config.toml
hidden_size = 256
hidden_act = "swiglu"
moe_layers = [2, 3, 4, 5, 6, 7, 8, 9, 10, 11, 12]
router_score = "softmax"
routed_scale = 5.22
balance_bias = false
init_std_router = 0.0166
norm = "rmsnorm"
norm_eps = 1e-06
learning_rate = 0.0018
beta1 = 0.95
max_steps = 6698
Below are experts of layer 6 (counted from 0) of a mixture-of-experts language model. Rows are named gate (a neuron's input weights, with its number), up (a neuron's input weights, with its number), down (a neuron's output weights, with its number) and show model dimensions 0-255. Each number is 50 + 10 x the weight over its row's rms, rounded and kept within 0 to 99.
Before each expert's rows: a language model's description of what the expert responds to; "mostly gets" lists some tokens that are sent to it at least half of the time. This comes from a sample of Wikipedia text that the model never trained on.

# expert 2
What it handles: Descriptive verbs and measurements. Linking verbs and conjunctions in physical descriptions of buildings, places and species, such as has, is, are, with measurements in mm or miles.
mostly gets: " mm", " ×", " flow", " roof", " water", " are"
gate0:56 40 48 54 44 46 51 37 56 51 56 30 62 39 52 52 50 59 68 53 54 42 35 43 40 71 65 59 46 62 57 50 58 47 45 41 53 65 24 63 34 43 40 45 43 72 40 25 44 71 48 63 41 53 39 40 31 40 71 46 46 62 42 35 40 52 65 59 59 54 51 59 49 48 49 42 54 37 60 49 60 66 55 54 58 49 58 51 63 64 58 52 54 51 44 49 62 36 66 44 36 53 61 62 48 30 44 38 54 43 40 45 39 66 40 59 42 50 65 42 45 61 51 60 63 36 42 44 61 36 37 65 54 46 35 56 59 71 58 40 47 51 57 72 39 41 49 45 44 36 53 30 44 53 55 52 60 33 61 54 65 62 59 57 55 53 53 51 45 59 47 54 43 46 62 61 29 54 51 53 40 36 61 40 54 39 59 53 36 44 65 39 45 38 48 62 58 41 65 43 46 59 44 52 49 56 45 52 50 44 49 48 45 46 64 51 52 50 59 33 66 34 37 50 56 60 58 61 62 64 47 72 48 62 64 53 52 52 52 54 41 48 34 54 45 73 52 43 51 49 36 63 34 49 37 53
up0:47 52 53 53 39 56 49 58 46 56 53 66 74 46 67 53 58 62 40 53 49 37 49 67 62 52 66 49 58 53 55 65 38 47 50 55 72 53 32 42 54 56 54 60 40 53 41 48 44 60 58 41 47 36 49 54 48 52 38 33 37 41 71 43 50 32 46 55 39 51 47 71 62 42 57 54 47 50 41 41 45 38 53 63 43 45 52 59 53 47 42 30 62 66 50 53 49 58 68 69 48 59 52 69 37 52 51 36 40 41 43 45 56 56 46 64 68 55 54 35 68 53 49 51 37 56 42 51 25 66 42 53 62 61 43 46 54 56 44 48 44 55 39 64 55 31 58 62 39 68 56 40 45 61 67 60 59 43 48 65 35 39 61 46 52 40 35 54 61 62 52 46 55 53 51 62 42 66 53 52 50 29 53 60 44 41 48 45 46 58 55 29 41 53 54 32 44 45 69 49 56 51 41 42 46 52 74 46 45 36 44 53 39 59 56 57 43 60 33 39 51 42 39 47 53 60 42 66 63 34 51 58 59 53 41 54 46 53 62 61 45 46 55 54 46 82 57 43 59 44 69 63 38 53 40 35
down0:27 45 52 36 55 68 49 46 60 46 54 58 55 44 57 41 36 51 38 44 52 59 37 56 51 70 57 51 52 56 25 45 45 52 57 40 36 46 43 71 56 64 73 33 49 59 42 39 48 50 53 56 58 34 32 31 53 61 67 27 70 45 55 39 51 55 52 56 53 71 46 48 43 64 38 56 59 41 46 56 63 44 66 70 36 57 71 56 37 40 48 42 42 52 63 50 40 48 44 51 38 40 65 59 58 55 56 41 35 44 36 40 74 62 47 61 48 46 50 46 57 57 69 57 65 47 56 34 57 45 51 50 48 52 44 42 46 44 57 51 55 26 74 57 36 51 38 53 58 59 50 44 44 52 39 49 49 59 57 55 70 49 38 50 41 58 57 45 43 65 54 36 55 47 51 52 42 65 37 58 59 40 37 26 37 45 52 47 47 62 51 56 54 49 30 57 24 57 58 27 64 46 48 46 51 58 63 51 49 46 42 47 46 42 58 36 51 52 56 60 64 56 58 54 59 56 58 45 51 41 50 49 36 48 51 51 61 37 55 38 47 50 50 56 43 59 59 48 56 61 42 33 62 47 61 44

# expert 8
What it handles: Verb inflections. Verb endings and verb words after be, was, not or to, such as unwilling, admitted, get, taken, able.
mostly gets: "aring", " According", "osing", "ended", "ained", " get"
gate8:47 44 44 63 45 40 59 58 64 47 42 69 56 62 43 60 50 61 40 42 32 49 43 55 52 47 43 57 72 57 72 54 35 44 35 47 63 52 55 47 62 46 34 45 53 38 49 40 42 46 57 57 40 60 57 53 45 32 60 32 58 60 44 61 58 66 53 67 46 44 54 79 45 54 51 33 48 29 42 51 51 55 45 52 38 45 51 47 45 48 44 62 42 53 50 55 34 29 53 42 65 28 63 69 50 55 59 54 67 43 55 46 50 55 47 33 43 60 51 53 60 46 54 39 59 50 55 45 46 54 57 38 63 51 52 46 60 61 42 64 61 45 55 80 46 53 33 46 54 57 55 47 44 50 55 40 62 74 37 63 36 58 33 50 47 29 35 53 46 48 45 43 31 61 54 34 30 44 44 64 42 45 68 47 46 49 47 41 50 78 62 41 57 51 57 45 56 53 40 51 61 54 63 61 68 47 45 72 34 47 46 53 55 38 63 43 64 46 46 61 46 71 38 48 45 52 68 61 49 59 53 43 57 64 58 40 49 47 51 59 58 48 46 57 45 47 39 42 53 51 40 65 38 49 50 52
up8:29 52 67 40 60 66 50 58 42 56 64 41 56 63 60 38 51 35 32 49 60 36 52 52 56 55 48 35 56 35 50 48 66 51 37 46 43 53 54 38 48 38 31 48 33 39 70 38 40 67 46 50 48 43 64 46 56 57 57 40 55 44 37 51 60 42 49 57 46 38 46 46 43 37 50 46 47 59 49 62 52 42 45 22 53 59 35 53 31 56 38 57 51 55 41 37 68 46 50 51 55 56 39 42 54 40 49 51 41 35 49 59 51 51 58 57 64 56 52 45 41 51 49 44 55 44 45 58 39 61 72 63 65 49 44 45 59 48 67 68 44 46 64 48 62 69 59 48 45 44 46 64 32 56 72 47 44 50 51 43 56 58 56 54 32 61 57 37 45 48 41 56 56 28 51 44 55 56 44 46 33 53 47 45 61 53 46 69 68 58 49 59 46 39 61 66 54 59 71 60 55 55 50 58 55 72 53 19 60 53 70 46 50 54 52 72 19 34 52 55 64 57 52 54 50 53 51 64 59 42 54 62 40 43 45 40 52 52 43 58 49 58 57 45 42 39 50 62 49 36 37 50 60 51 53 53
down8:34 63 48 38 69 51 47 58 36 64 52 40 60 41 70 40 47 59 66 53 53 46 31 39 48 37 39 31 54 55 57 34 52 56 41 53 59 54 48 62 39 51 46 56 48 49 68 57 56 53 61 37 57 58 43 62 58 75 66 55 48 61 51 40 59 50 53 51 42 64 50 69 40 54 36 57 34 42 60 43 53 59 53 36 57 48 45 60 51 39 50 60 41 52 41 68 52 56 52 48 49 37 30 68 45 56 52 63 49 62 52 33 53 42 51 46 62 64 51 73 45 57 52 36 67 36 48 51 39 39 46 63 47 57 55 57 67 24 49 34 45 54 48 47 39 41 61 47 52 53 53 75 55 42 51 43 39 41 43 62 43 57 56 50 55 51 67 63 51 61 55 49 39 58 40 39 60 37 41 29 53 44 60 33 31 57 69 62 58 44 44 67 52 56 32 59 52 19 29 49 53 50 52 41 52 45 49 65 55 45 36 50 49 36 53 50 39 63 50 44 44 55 44 59 51 62 62 39 58 49 52 54 40 59 41 54 56 64 41 55 44 53 68 37 51 42 64 44 56 56 60 59 57 42 60 63

# expert 7
What it handles: Clause connectors. Commas and subordinators that open clauses, such as when, where, because, although, however, and that in at that time.
mostly gets: " where", " when", " However", " since", " because", " before"
gate0:45 46 45 47 61 34 42 52 44 48 52 64 47 53 55 57 56 32 57 59 34 50 43 42 52 52 60 47 56 43 50 59 48 47 33 27 59 57 47 33 57 55 67 61 45 47 65 49 42 64 44 61 46 56 71 22 46 38 55 33 47 46 51 63 24 47 62 52 42 41 40 57 55 53 46 50 42 60 48 47 58 70 42 45 66 64 49 47 49 52 50 55 59 46 48 51 44 35 40 33 42 44 48 68 41 37 57 46 49 63 40 46 28 44 40 66 43 45 65 55 47 51 46 52 59 38 49 54 37 46 54 46 69 41 54 60 40 47 50 45 56 53 60 51 31 46 49 47 38 45 31 56 55 45 57 70 44 44 37 51 46 68 48 67 57 50 54 48 50 43 28 36 21 56 54 47 32 54 40 56 54 44 53 52 59 61 59 48 46 45 53 21 66 51 56 50 57 51 50 55 67 70 49 58 65 51 55 59 56 78 47 37 36 49 54 49 51 51 59 65 45 63 54 55 60 50 64 48 49 65 52 41 47 39 48 38 48 69 52 35 61 65 29 50 44 57 53 45 43 66 62 43 51 56 47 28
up0:55 58 71 43 66 63 56 48 40 44 63 35 34 29 37 60 51 65 58 52 61 59 38 21 35 40 53 55 62 56 61 53 52 58 63 58 42 41 55 70 70 40 43 53 39 65 70 60 40 54 48 51 45 61 40 57 45 65 30 52 45 63 46 48 43 56 41 34 53 51 54 47 41 50 45 56 43 58 61 32 40 63 48 68 66 45 47 52 42 47 45 45 60 45 62 49 35 46 49 43 60 43 60 46 42 47 60 43 39 58 58 63 49 64 45 31 62 49 68 45 47 62 51 50 53 46 50 66 69 66 40 41 26 46 51 54 45 44 46 62 56 44 43 57 44 51 56 70 47 51 62 44 58 59 47 41 54 46 46 46 54 54 56 46 52 55 51 54 44 50 33 55 36 38 42 29 51 69 43 47 48 52 37 51 62 47 30 60 63 55 46 51 42 48 51 33 48 53 32 48 55 69 31 52 43 37 47 52 39 47 42 59 57 58 54 36 56 26 48 64 53 62 58 57 56 66 61 61 52 53 59 67 58 41 46 47 58 40 64 49 51 49 56 39 45 63 64 52 35 73 63 45 33 39 47 53
down0:44 67 47 59 56 44 36 61 61 54 39 53 62 38 45 66 55 39 58 50 53 57 49 54 57 52 37 45 50 57 68 64 52 65 54 41 63 43 66 37 65 44 42 58 53 53 56 44 53 42 52 38 45 51 38 39 31 48 53 56 64 55 61 56 51 55 50 50 44 56 53 28 42 35 31 55 60 69 57 68 44 38 45 40 51 40 35 68 36 33 39 52 40 37 63 51 81 45 44 46 55 59 50 42 51 52 52 66 57 62 53 73 54 28 51 49 66 41 63 45 34 58 57 53 46 50 37 60 49 59 55 45 36 44 67 38 48 46 50 57 52 54 49 56 42 41 46 35 40 58 62 46 61 34 40 39 73 55 67 47 48 44 38 69 59 43 44 47 43 75 57 49 36 49 56 60 43 54 49 59 69 50 51 50 63 43 55 45 57 54 50 58 43 63 50 64 64 65 36 53 55 47 31 44 59 52 43 64 31 51 60 35 53 36 47 55 30 61 57 48 40 65 53 55 45 50 48 55 39 50 53 52 46 53 45 54 70 38 43 49 48 38 32 56 46 46 47 60 66 69 54 63 60 59 60 36

# expert 3
What it handles: Indefinite article phrases. Words after a or an in noun phrases, such as member, largest, best, prominent, and the articles a or an themselves.
mostly gets: " largest", " Best", " best", " woman", " member", " an"
gate0:53 34 42 56 51 43 75 37 69 44 60 52 48 48 40 24 58 47 45 47 72 69 41 44 52 38 45 45 64 49 39 41 35 44 54 49 44 49 58 59 34 38 44 60 53 39 64 73 39 55 54 46 38 66 52 51 36 38 54 70 55 65 46 51 55 39 59 56 51 70 58 50 44 55 53 39 56 50 48 43 40 51 40 45 34 46 53 48 67 42 69 61 42 47 60 50 50 53 28 42 34 48 32 54 40 56 52 52 50 62 30 62 70 60 41 42 39 43 72 75 55 48 49 46 33 54 69 57 60 60 40 48 45 46 48 63 52 18 45 47 63 62 72 38 36 56 51 48 45 50 47 54 60 39 47 48 57 47 49 61 48 53 51 46 74 47 41 63 51 56 50 48 41 47 45 42 45 44 49 41 23 71 49 60 72 45 45 53 57 47 44 46 65 58 46 53 50 61 49 51 48 57 58 58 57 43 57 72 54 55 50 49 40 62 41 47 54 50 47 45 52 55 50 49 56 48 47 49 52 43 59 43 47 51 55 53 59 60 42 46 28 56 57 55 32 48 50 54 69 54 55 66 51 68 59 49
up0:66 48 59 24 61 52 60 53 55 55 42 50 68 41 39 63 53 56 55 52 64 51 61 66 51 39 43 43 54 46 55 61 59 29 61 40 44 56 40 59 58 37 34 44 61 60 63 51 53 60 44 64 35 55 50 58 53 61 38 58 59 55 46 56 52 69 62 68 62 39 56 46 60 63 56 47 44 34 52 54 44 55 67 73 44 59 48 61 57 38 54 62 60 60 56 49 45 59 54 64 54 40 61 67 36 29 55 35 52 57 32 50 57 52 42 55 66 66 33 55 54 50 54 52 53 58 45 52 36 39 46 57 50 36 39 57 49 46 61 60 45 57 65 71 60 51 57 42 48 68 49 53 45 44 52 56 36 51 42 58 55 48 41 61 65 48 29 49 44 57 55 34 59 77 49 41 47 38 45 43 51 62 62 51 41 44 61 54 65 57 48 46 38 65 58 43 67 63 50 30 45 49 58 49 62 48 46 44 67 58 45 33 63 43 36 57 57 39 42 59 43 62 53 61 42 55 61 44 28 41 49 57 50 37 32 51 48 50 59 36 38 40 46 31 50 59 62 47 42 58 51 40 59 67 57 67
down0:62 61 48 61 55 55 44 38 52 37 38 36 62 39 46 42 40 69 63 45 55 48 50 38 36 62 41 47 48 45 57 42 31 52 25 53 47 56 42 59 57 41 51 40 68 51 61 63 72 45 49 64 48 49 68 43 59 44 52 52 39 49 26 51 51 61 59 52 43 45 44 39 51 42 57 63 56 27 50 60 54 49 36 33 39 53 33 52 50 58 40 75 42 69 33 52 51 40 49 55 43 61 56 41 49 59 48 38 55 31 58 37 48 52 64 28 60 60 51 34 53 52 51 49 53 50 54 55 38 50 51 52 56 47 24 83 45 54 53 47 48 46 54 58 38 45 60 32 47 39 51 35 46 58 47 47 39 43 38 51 39 41 65 47 62 45 46 62 57 42 40 51 67 53 47 40 35 37 62 42 58 54 47 70 48 33 56 67 43 43 74 42 56 41 67 39 61 52 69 44 43 47 51 42 52 53 59 51 56 39 43 55 59 62 58 71 47 45 42 50 58 56 41 59 54 46 38 47 47 55 54 45 27 67 58 40 57 57 55 51 50 44 55 53 38 53 55 41 46 47 63 56 70 63 45 45

# expert 0
What it handles: Determiners and possessive markers. Articles and possessives like the, its, their, his, plus possessive 's after nouns, and list-field dashes and colons.
mostly gets: " its", " the", " their", " his", " her", " Genre"
gate0:39 48 46 47 61 53 26 69 59 44 49 51 51 29 56 51 40 56 44 57 48 45 57 54 48 73 48 60 58 39 37 48 50 48 46 62 54 38 38 48 70 40 65 56 32 48 60 46 34 52 50 45 57 44 46 51 41 43 55 60 58 41 41 46 64 73 52 46 56 57 63 65 47 56 52 48 43 58 41 50 54 37 44 63 59 66 46 50 52 50 62 42 47 54 57 32 72 47 40 46 57 38 44 54 56 55 50 35 45 72 44 41 43 49 69 58 73 45 49 50 43 45 43 49 43 41 47 40 32 53 59 50 54 58 56 48 41 41 36 59 42 64 53 36 66 37 41 61 48 26 46 36 51 48 73 55 58 49 58 44 63 43 57 60 49 42 26 37 35 49 40 41 41 67 51 37 32 51 56 68 72 55 58 54 54 54 39 41 71 54 42 44 31 66 55 40 77 55 46 41 52 49 56 31 44 40 54 48 48 63 67 45 56 49 51 41 56 49 51 43 56 54 52 54 54 64 58 39 48 51 31 40 53 35 54 46 54 54 45 56 40 67 55 53 55 15 53 47 62 56 59 47 48 58 57 45
up0:43 55 36 52 45 57 43 40 42 26 50 43 53 37 56 40 43 39 56 48 74 70 32 58 44 40 39 38 78 54 55 43 43 47 53 61 57 57 62 60 40 47 39 69 47 41 47 44 37 33 50 51 58 59 43 53 53 54 64 37 56 45 65 52 40 46 73 50 52 48 44 55 55 49 36 69 47 48 44 53 60 36 67 50 50 53 68 57 27 60 53 63 38 66 52 53 46 52 32 56 61 63 37 49 67 34 61 53 52 61 46 70 49 58 58 70 60 45 49 49 48 56 58 67 57 52 51 38 72 40 24 54 52 39 26 40 62 52 38 50 42 34 42 50 29 39 52 53 53 47 44 45 43 54 65 57 50 38 57 46 44 44 53 73 55 45 55 49 59 50 40 59 61 37 44 52 61 34 59 55 53 53 35 78 51 53 57 56 61 45 64 45 48 51 47 62 55 66 52 56 57 57 58 30 59 60 48 44 42 58 59 57 46 56 53 61 43 57 40 59 37 50 51 57 18 50 45 56 51 42 56 43 58 62 51 52 46 53 59 54 47 46 47 46 39 47 56 46 63 51 40 44 54 65 42 48
down0:40 58 41 46 54 48 55 43 61 51 60 39 49 52 22 44 61 39 53 51 67 51 42 55 49 54 48 51 58 60 64 48 46 75 55 56 57 50 44 48 49 48 38 65 56 42 47 55 35 47 36 45 48 43 67 54 46 49 54 40 36 53 56 45 42 54 40 60 61 55 46 44 45 51 60 31 55 39 51 62 39 33 27 59 50 44 60 44 50 65 30 67 44 73 41 56 37 37 63 43 48 51 43 52 49 36 64 49 54 57 55 54 37 44 50 57 45 44 62 38 59 58 42 42 41 56 38 36 55 44 51 50 55 53 42 68 58 44 60 44 53 63 43 28 63 48 46 56 61 45 64 45 40 44 60 43 61 51 62 50 50 65 44 40 36 68 42 55 48 49 43 61 59 58 59 82 61 45 72 65 37 55 29 64 40 63 35 54 69 23 61 46 39 47 63 34 52 66 55 48 37 40 59 38 65 50 46 42 48 47 58 40 51 47 60 39 27 63 39 62 33 45 65 40 43 52 43 73 51 56 60 57 52 48 50 54 54 55 49 55 51 41 57 55 43 68 65 38 45 50 48 43 58 48 52 40

# expert 5
What it handles: Numbers and quantities. Digits inside large figures and numeric table cells, units and amounts, such as 148,394, million, kg, %, £.
mostly gets: " million", " kg", " lb", "000", " earned", " pm"
gate0:64 46 50 49 51 50 55 72 41 70 46 41 43 43 39 43 39 42 35 47 51 46 47 43 48 37 48 59 60 59 38 33 26 42 45 69 54 61 55 45 60 70 58 58 57 55 59 44 62 33 60 47 70 63 46 59 46 36 59 45 51 61 60 50 59 47 53 63 36 40 54 55 65 51 47 56 34 67 46 64 31 57 58 55 45 65 45 53 46 53 59 63 59 54 53 54 42 61 52 45 56 68 39 62 55 42 59 54 46 52 46 53 65 45 59 41 64 53 49 50 51 51 57 61 35 34 65 55 50 64 41 30 57 44 45 48 60 40 61 36 46 51 37 26 50 47 60 38 61 28 47 57 47 51 56 59 54 46 66 48 65 60 35 52 59 47 50 41 43 55 57 60 66 50 39 49 51 57 30 40 75 43 46 47 41 57 62 47 46 48 63 56 51 35 49 41 36 52 50 66 72 37 31 58 41 61 54 38 60 48 40 55 49 74 41 50 49 54 31 34 39 38 56 61 38 55 34 63 42 48 57 31 63 41 39 47 47 34 46 57 51 40 49 57 39 53 50 45 57 56 43 46 75 57 54 49
up0:39 54 21 52 32 41 38 17 47 46 40 46 60 55 50 45 73 44 52 45 54 51 49 42 31 48 53 31 46 44 50 52 48 53 45 57 59 54 43 32 35 51 42 43 55 56 45 46 59 46 41 69 50 47 58 36 46 52 40 53 51 66 55 44 29 52 61 51 28 37 53 45 52 52 48 48 42 64 64 39 51 60 43 35 50 38 48 47 46 42 40 48 48 58 41 60 32 32 47 31 39 63 52 63 54 48 43 37 48 50 50 42 46 33 44 73 46 42 51 47 52 34 45 34 35 47 45 44 54 44 47 48 40 57 58 57 54 42 50 58 35 47 62 46 25 32 53 60 73 60 57 56 58 50 47 59 49 51 57 27 58 53 56 67 58 42 47 47 59 43 39 41 54 48 67 75 53 46 60 69 34 49 64 33 68 67 60 58 61 50 46 56 55 48 39 51 52 48 48 58 53 59 41 42 64 73 45 52 57 59 52 40 49 61 51 42 55 61 56 52 56 56 66 49 45 56 59 36 64 39 52 41 43 43 73 40 52 45 48 48 57 59 38 52 54 57 60 52 32 39 32 42 38 49 43 59
down0:41 37 37 39 39 54 41 55 54 46 59 55 71 48 62 49 61 40 50 48 38 58 47 63 55 56 46 54 63 65 51 41 41 68 46 48 46 36 56 46 48 53 44 42 40 51 49 54 31 43 55 49 57 70 44 38 59 48 52 43 56 59 54 61 54 61 51 69 29 57 47 61 42 69 49 54 67 44 66 61 61 50 45 68 46 38 61 47 57 33 35 49 62 60 61 62 64 57 72 22 39 48 51 50 44 48 55 63 44 55 51 60 49 48 53 59 62 64 66 43 45 40 44 63 51 57 64 51 26 49 51 63 62 60 58 64 48 42 57 50 48 40 47 44 39 57 45 62 58 40 45 65 46 62 60 23 51 38 41 55 69 31 43 52 48 49 39 53 39 50 71 49 38 42 33 56 38 53 39 68 74 42 53 42 70 40 43 49 57 47 51 45 39 75 56 37 41 55 63 46 54 59 43 53 41 63 58 66 57 48 52 44 34 50 48 34 51 59 48 55 48 23 59 49 53 50 43 58 40 35 39 55 47 54 53 52 47 43 51 42 67 45 65 44 44 52 53 54 48 58 52 66 56 54 65 62